Below are experts of layer 5 (counted from 0) of a mixture-of-experts language model. Rows are named router (the router's row for the expert), gate (a neuron's input weights, with its number), up (a neuron's input weights, with its number) and show model dimensions 128-159. Each number is 128 + 24 x the weight over its row's rms, rounded and kept within 0 to 255.
After each expert's rows: a language model's description of what the expert responds to. This comes from a sample of Wikipedia text that the model never trained on.

# expert 27
router [133 171 151 125 166 156 136 167 151 151 110 117 144 126 144 116 110 149 119 127 129 157 148 147 117 180 114 113 152 142 160 139]
gate0 [128 161 123 162 121 125 101 157 104 135 115 155  71 151 105 138 136 139 198 117 134 149 124 111 159 126  94 149 113 143 111 141]
up0 [162 128 135 141  92  96 140 178  97 150  97 136 154 125 120 114  97 120 126  99 187 119  92 149 125 131 112 136 129 109 105 127]
Description: Table cell numbers. Space tokens before numbers in statistics tables for sports results, timetables and census figures, plus degree, pound and dash signs.

# expert 2
router [129 147 112 103 145 115 109 158 163 103 137 100 145 154 106  86 122 162 119 129 144 169 152 163 139 168  98 130 108 104 155 121]
gate0 [141  98 140 120 109  98 170 134 139 146 122 130 128 163 129 137 159  96 159 145  97 115 155 116 149 110  94  72 148 111 109 148]
up0 [117 111  85 134 124 136 108 146 109 127 140 108 145 148 150 156 139 120 122 104 153 134  66  94 106 119 147 148 136  92 150  77]
Description: Place and institution names. Final words or word pieces of place and institution names, such as York, County, University, Street, and endings like -ville, -dale, -ton.

# expert 4
router [148 120 130  93 153 146 110 177 158 117 122 104 123 136 136 107  92 139 150 136 117 175 165 169 158 150 121 133 121 147 156 155]
gate0 [134 137 177 147 164 128 116  76 147 142 130 107 116  88 132 138  98 151  98 107 118 103 169 158 137 130 139 151 118 128 139 143]
up0 [106 108 164 112 114  72 121 165 128 158 132 139 131 121 166 118 112  95  95 109 137 150 109 145 114 167 155 107 156  96 135 112]
Description: Capital-initial name fragments. Single capital letters and odd word pieces starting or inside foreign surnames and names in tables, like K-v-apil, H-r-batý, Skars-f-jord.

# expert 19
router [115 201 140  95 167 132 117 136 152 100 117  89 105 155 149 125  70 159 163 142 149 168 129 152 157 167 119 117 141 140 134  65]
gate0 [179 113 152 106 110 135 106  93 144 169 116 142  83 154 113 117 123 109 149 104 108 112 133 201 174 125 143 144 141  95 158 145]
up0 [132 133  92 173 116  97 134 124 198 149 123 110 118  97 119 129 109 115 132 136 136 119 122 118 161  95 136 104 143 127  87 147]
Description: Table cell separators. Pipe separators between table cells in sports, election and discography tables, especially after header words like Team, Score, Apps.

# expert 18
router [133 138 135  97 162 144 127 137 142  89  91 146 160 139 149 118 119 150 150  99 184 151 160 124 129 142 126 140 148 146 171 109]
gate0 [161 119 142 103 131 121 111 124 122 162 138 120 113 131 103 169  85 154 124  58 129 124 144 124 135 153 110 127 141 138 159 122]
up0 [100  89 143 115 122 128  94 104 136 131 100 119 113 108 175 173 111 123 141 119 132 159 158 151 116 197 151 139 130 141 131 114]
Description: Commas and list punctuation. Commas, opening parentheses and pipes, especially after species author names in taxonomic lists, as in "Germar, 1839" or "Karnataka, India".

# expert 3
router [115 115 124  98 139 153 117 154 134 117 107  90 157 140 137 150 102 145 123 113 167 149 150 109 116 157 115 122 154 166 166 118]
gate0 [148 139 142 158  69 148 143 157 144 141 115 149 122 124 137 147 124 135 111 167 164 108 143 146 101  71 107 102 139 134 131 106]
up0 [113 132 151 128  97 160 119 134 124 144 128 142 113 125 155 110 137 188 118 118 125 133 125 153 142 131 141 146 147 150 150 135]
Description: Math and chemistry notation. LaTeX symbols like $, \, _, { and } in math text, closing parentheses in chemical names, and some scientific-prose words.

# expert 10
router [ 88 157 196 111 122 145 114 174 142 128 132 126 121 180 112 121 118 127 111 151 141 131 142 151 135 134 100 107 135 120 175 128]
gate0 [120 124 124 147 140 144 155 108 154 141 124 142  83 150 143 117 148 135 118 107 148 117 136 157 178 168 104 126 130 103 135 132]
up0 [122  99 123 155 132 192 161 125 159 126 125 124  65 193 128 126 128 116 138 124 153 155 133 106 170  76 124 120 151 139 188 167]
Description: Year-prefix number pieces. Leading three-digit pieces of years such as 201, 198, 195, plus digit chunks inside coordinates and codes.

# expert 9
router [153 126 170 126 116 131 143 154 116 111 133 123 124 138 158  84 103 140 130 142 127 140 160 148 145 163  81  97 114 157 183 114]
gate0 [110 105 138 116 150 164 132 133 125 115 111  99 127  97 126 138 134 141 127 110 132 126 109 101 138 199 162 184 106 121 121 103]
up0 [138 139  92 118 112 123 135 129 120 131  96 143 152 115 116 116 154 137 134 122 127 170 125 129 134 123  86 115 107  79 129  87]
Description: Place-phrase articles, directions. The article the before place names, plus compass words and opening place words, such as north, southern, United, New.

# expert 1
router [110 175 143 109 160 129 107 161 152 107 101 113  93 169 139  96  91 174 146 124 137 148 152 156 147 149 115 116 151 155 135 121]
gate0 [ 98 133 119 127  97 152 106  99 126 139 111 140  92 150 103  84 136 112 135 128 121 133  95 144 119  93 113 143 145 122 110 106]
up0 [120  74 116 140 117  95 183 144 130 133 156 151 129 119  91 109 141 134 126 139 185 163 112 127 118  90 139 145 127 132  84 130]
Description: Prepositions before possessives. Prepositions and articles in narrative prose, usually right before a possessive or article: of, with, into, for, his.

# expert 13
router [118 148 139  89 145 139 139 149 175 110 124 122 112 157 116 118 102 154 164 134 198 131 143 137 148 112  83 142 167 167 148 138]
gate0 [ 98 120 179 178  54 173 116 151 128 153 154  87 133 194 109 100 158 126 133 166 145 137 185 136 138 126 143 172 144 109 106  92]
up0 [127 130 151 170  97 130 133 145 144 119 105 111 151 134 128 134 100 148  79 148 130 127 160 181 124  96 146 141 163 145 113 113]
Description: Infobox field punctuation. Dashes, colons and line breaks that start or separate infobox fields and taxonomy lists, like "- Infraorder:", Born, Coordinates, Website.

# expert 21
router [131 143 125 123 112 105 108 135 165 118  94 113 103 143 152 101 105 169 145 156 151 139 165 159 137 121 123  87 158 109 117 133]
gate0 [104 117 139 150 135 104 143 112 119 152 124 118 131 115 142 114 133 108 157 113  81 148 137 100 125 164  77 136 151 105 135  88]
up0 [112 105  85 115 141  66 126 108 148 130 137 142 128 171 132 140 140 123 102 113 156 119 163 117 134 144 121 143 126 179 117 150]
Description: Linking prepositions. Prepositions like of, by, during, from, after joining a noun to its complement, as in Player of the Year, album by.

# expert 14
router [126 146 166 119 131 164 122 136 151  98 115 123 131 170 166 135 111 172 156 139 131 156 141 117 139 163 100  94 160 139 127 124]
gate0 [111 154 129 143  96 123 101 133 109  84 132  77 104 164 151 120 117  96 109 113 128 145 154 117 121 154 151 143 133 136 119 101]
up0 [137 135  92 147 178 150 168 105 103 124 144 163 115 127 111 158 108 162 133  95 118  95 141 134 113 148 125 179 103 151 165 134]
Description: Commas and coordinating conjunctions. Commas and conjunctions joining list items or clauses, such as and, or, but, while, plus the after and in census text.

# expert 11
router [ 85 130 145 107 162 153  96 175 129 144 138 126  85 157  99 148 116 145 144 138 160 146 144 123 137 151  83 116 123 143 122 140]
gate0 [159  92 135  93 108 179  90 139 119 162 114 100 153 110  88  66 146 148 125 117  85 100 141 114 126 139 119 114 145 142  86 131]
up0 [104 164 165 134 177  83 161 150 116  97  93 121 123 112 145 165 123 110 143 162 144 149 104 124 159 177 123 138 150 149 133 131]
Description: Asian and African name syllables. Short syllable pieces inside transliterated Japanese, Indian, Arabic and African names and titles, such as ō, ah, ik, ey in Ieyasu.

# expert 6
router [ 86 122 161  90 175 143 119 151 152 128  99  87 124 148 125 134 129 134 131 163 114 148 145 143 135 163 119 100 145 141 196 152]
gate0 [124 108 112 135  88 156 115 154 118 106 156 137 176 110 112 119 157 161  91 115 148 122 134 137  62 143 124 144 155 153 135 145]
up0 [146 122 140 159 101 136 151 112  78 102 119 107 123 153 113 110 130 121 147 142 115 127 128  96 159 163 141 126 102 150 103 125]
Description: Word-initial pieces, history. Words and first word pieces after the, in, a, to in political and military history, such as coup d'état, military, unrest.

# expert 26
router [125 137 156 105 134 151 103 155 135 124 145 118 125 143 112 166 138 144 155 103 123 136 151 131 153 162  87  82  90 124 142 126]
gate0 [ 99 120 141 118 110 165 136 124 132  91 138 134 117 104 108  85 140 116 123 151 148  70 159 124 120 159 163  99 127 158 117 113]
up0 [150 133 167 127 106 147 145 114 134 156 143 122 117  74  92  99 137  97 129 123 148 128 149 117 115 146 136 114 130 101 127 167]
Description: Mid-word Latinate pieces. Middle pieces of long Latinate or Greek-derived words before suffixes, such as end in perpendicular, ition in audition, and op, olog, ograph.

# expert 15
router [140 163 128 100 149 131 142 177 142 103 122 111 161 151 119 130  86 149 120 156 144 139 140 159 155 169  83 119 156 122 179 130]
gate0 [148 130 139 140 138 152 127  94  81 159 151 108 147 151 134 160 147 165 122 156 124 133 116 109 101 131 100 120  92 137 128 155]
up0 [152 133 146 121 125 101 115 115 113 125 149 165 138 178 114  83 203 155 125  83 123 131 143 120 122 109  98 153  97 131  82 136]
Description: Film and music media words. Media and entertainment words in film, TV, album and award contexts, such as film, Picture, television, album, Nintendo.

# expert 29
router [114 138 148 102 138 173 132 148 138  65 139 114 164 144 119 104 132 133 144 169 115 187 146 137 126 123 144 110 125 150 146  99]
gate0 [145 168 117 155  87 112 166 120 128 132 117 133 120 155 116 159  86 150 131 119 129 126 130 130 117 141 145 155 138 150  99 133]
up0 [144 129 142 128 123 107 185 156 156 123 117 140 117 143 132 111 126 123 113 111 133 158 115 137 113 103 110 156 155 141  55 128]
Description: Periods and decimal points. Sentence-ending periods and decimal points in percentages and numbers, plus table pipes and unit tokens like m and %.

# expert 20
router [148 140 156 106 132 157 112 184 146 151  98 127 129 148 125 119 106 153 113 137 142 163 131 147 149 145 109 121 134 154 143 119]
gate0 [136 140 128 177 116  87 137 130 152 147  77 109 111 133 112 114 136 105  91 151 169 159 134 129 168 146 133 158 145 128 128 118]
up0 [145 132 149 117 141 202 124 124 127 129 126 139 151 125 125 132 164 145  95 136 104 135 147 131 163 128 135 108 100 120 144 142]
Description: Numbers in tables and stats. Digit groups in tables, scores, coordinates, dates and measurements, such as 000, 40, 219, and million.

# expert 8
router [ 81 156 165 133 169 150 100 138 157  95  96 119 119 163 110 128 106 132 124 137 147 172 136 131 139 158  93 103 106 127 128 130]
gate0 [ 78 121 106 111 111 123  76 103 148 145  81 142 120 145 118 128 105 135 119 116  95 129 119 118 166 138 121 168 111 159  52 146]
up0 [108 111  87  80 130 146 120 153 136 143  97 105 138  92 119 154 142 119 106  99 137 125 122 130 161 104 101 135 114 140 155 121]
Description: Romance and Arabic name particles. Name particles and name-initial pieces in Spanish, French and Arabic names, such as Al, de, El, La, San, often in sports tables.

# expert 31
router [133 140 148  98 128 136 143 139 142 145 129 112 133 143 156 126 120 127 127 135 126 143 120 102 144 150  83 104 141 126 161 135]
gate0 [143  88 146 151 110 129 148 181  94 154 135 145 119 136 164 138  76 116 156 122 110 120  92 145 100 141  72  98 151 123 169  82]
up0 [142 121 110 123 130 119  68 138 140 132 111 167 162 117 140 111 129 151 101 105 115 130  89 139 136 114 130 168 135 120  93 117]
Description: Dates in tables. Month names, day numbers, final year digits, and the pipe right after a full date in table rows like asteroid discovery lists.

# expert 17
router [107 145 112  97 162 141 123 166 138 103 134  82 131 116  94 152 122 165 129 133 119 149 141 149 155 155 122 129 124 133 153 165]
gate0 [134 131 142 117 137 157 135 121 122 149 167 112 134 150 114 104 120 102 156  93 182 142 107 152 145 117 183 117  96 145 131 149]
up0 [109 119  93  88 150 154 112 103 156 153 118 131 131 193 146  89 116 113 122 138 120 133 150 106 133 106 111  84 134 166 142 153]
Description: Copula verbs and plural nouns. Forms of be (was, is, were, been, being) and common subject nouns like people, members, children, season, years.

# expert 0
router [124 165 132  83 118 164 118 190 163 111 115 118 140 136 111 120 132 152 118 107 163 130 156 134 136 167  83 126 111 125 163 117]
gate0 [130 120 149 153 132 109 113 101 182 124 126  83 147 112 147 108 159 127 141  96 106 141 126 154 118 120 123 138 129  74  97 129]
up0 [ 98 150 108 128  82 114 122 148 135 102 136 129  87 147 142 116 125 118 137 150 140 112 183 165 153 135 105 156  93 139 161 131]
Description: Name-ending word pieces. Final or inner pieces of foreign surnames and place names, often in tables, such as -berg, -ić, -ova, -ville, -ford.

# expert 24
router [135 155 156 110 155 132 138 161 120 115 136 125 155 182 130 113 135 126 105  94 140 158 128 161 139 134  84 133 136 128 189 129]
gate0 [128 108 144 132 192  90 151 131 128 166 123 126 124 154 134 165  89 136 125 176  80 167 118 148 107 107 123 122 148 153 113 152]
up0 [118  99 114 127 124 126 146 114 158 160 136 128 123 115 129 121 131 138 132 123 134 136 109 121  87 136 139 143  99  96 140 162]
Description: Capital letters in codes. Single capital letters inside abbreviations, country codes and catalog designations, such as SYR, KGZ, LMRS, 1998 RJ.

# expert 7
router [131 155 126  93 144 138 136 187 125 126 117 122  92 125 120 127 137 155 143 130 125 149 142 128 137 143 107 104 133 133 156 141]
gate0 [127 122  92 111  97 133 112 153 148 124 132 147 130 139 106 107 133 108 109 104 158 144 110 147 205 142  98  59 100 142 148 135]
up0 [151 161 108 100 153 122 112 123 139  97 153 142 112 124 115 140 141 134 128 178 147 142 132 155 150 146 147 120 101 147 101 153]
Description: Digits and final year digits. Single digits in numbers, scores, coordinates and table stats, often the last digit of a year after 198 or 201.

# expert 30
router [106 123 116 143 129 127 102 109 143 132 128  98  96 155  93 110 101 165 158 119 170 143 142 166 130 118 134 110 193 132 108 143]
gate0 [112 135 123 186  99  97  97 170 161 133  97  96 175 141  83 152 126 144 148 115 135 133 128 100 129  94 140 118 113 149  98 116]
up0 [142 139 156  98  90 123 119 164  83 158 116 104 131 149 122 102  81 129 147 134 104  79 144  89 158 123 119 123 141 101 163 149]
Description: Line-start list markers. Line-initial dash or pipe right after a line break, opening infobox items like "- Location:" and table rows like "| 12".

# expert 25
router [120 107 115 100 119 165 131 140 132 121 131 108 123 129 157 141 115 140 129 130 169 180 121 153 115 164 143 123 124 160 131 136]
gate0 [122  99  84  81 137 141 124 101 149 115 149 130 118  80 131 117 108 150 138 109 150 150 122 157 193 141 104 133 163 119 117 123]
up0 [129 151 158  69 136 132 161  98 134  98 139 121 126 132 113 118 154 140 135 102 101 148 150 144 146 158 116 141 124 138 105 175]
Description: Section heading markup. Wiki heading marks ==, ===, and line breaks or first word pieces at section headings and table starts, like ==Marketing==, "v; t; e".

# expert 12
router [104 159 128 129 170 140  98 153 144 132 104 133 113 123 117 121 130 139 118 124 136 118 129 134 147 155 136  90 170 117 136 110]
gate0 [113  88 145 141 156 108 125 115 151 130 107 142 126 122 159 126 178 158 162 136 162  95 148 128 132 138 132 115 147 142 157 151]
up0 [116 108 156 129 141 139  78 115 155 162  99 151 112 122 137 106 177 136 103 128 143 132 106 119 113 107 121 110 138 126 157 108]
Description: Space before numbers. Blank space token before numbers, mostly years and figures, in table cells or prose, as in "| 15,884" or "in 2006".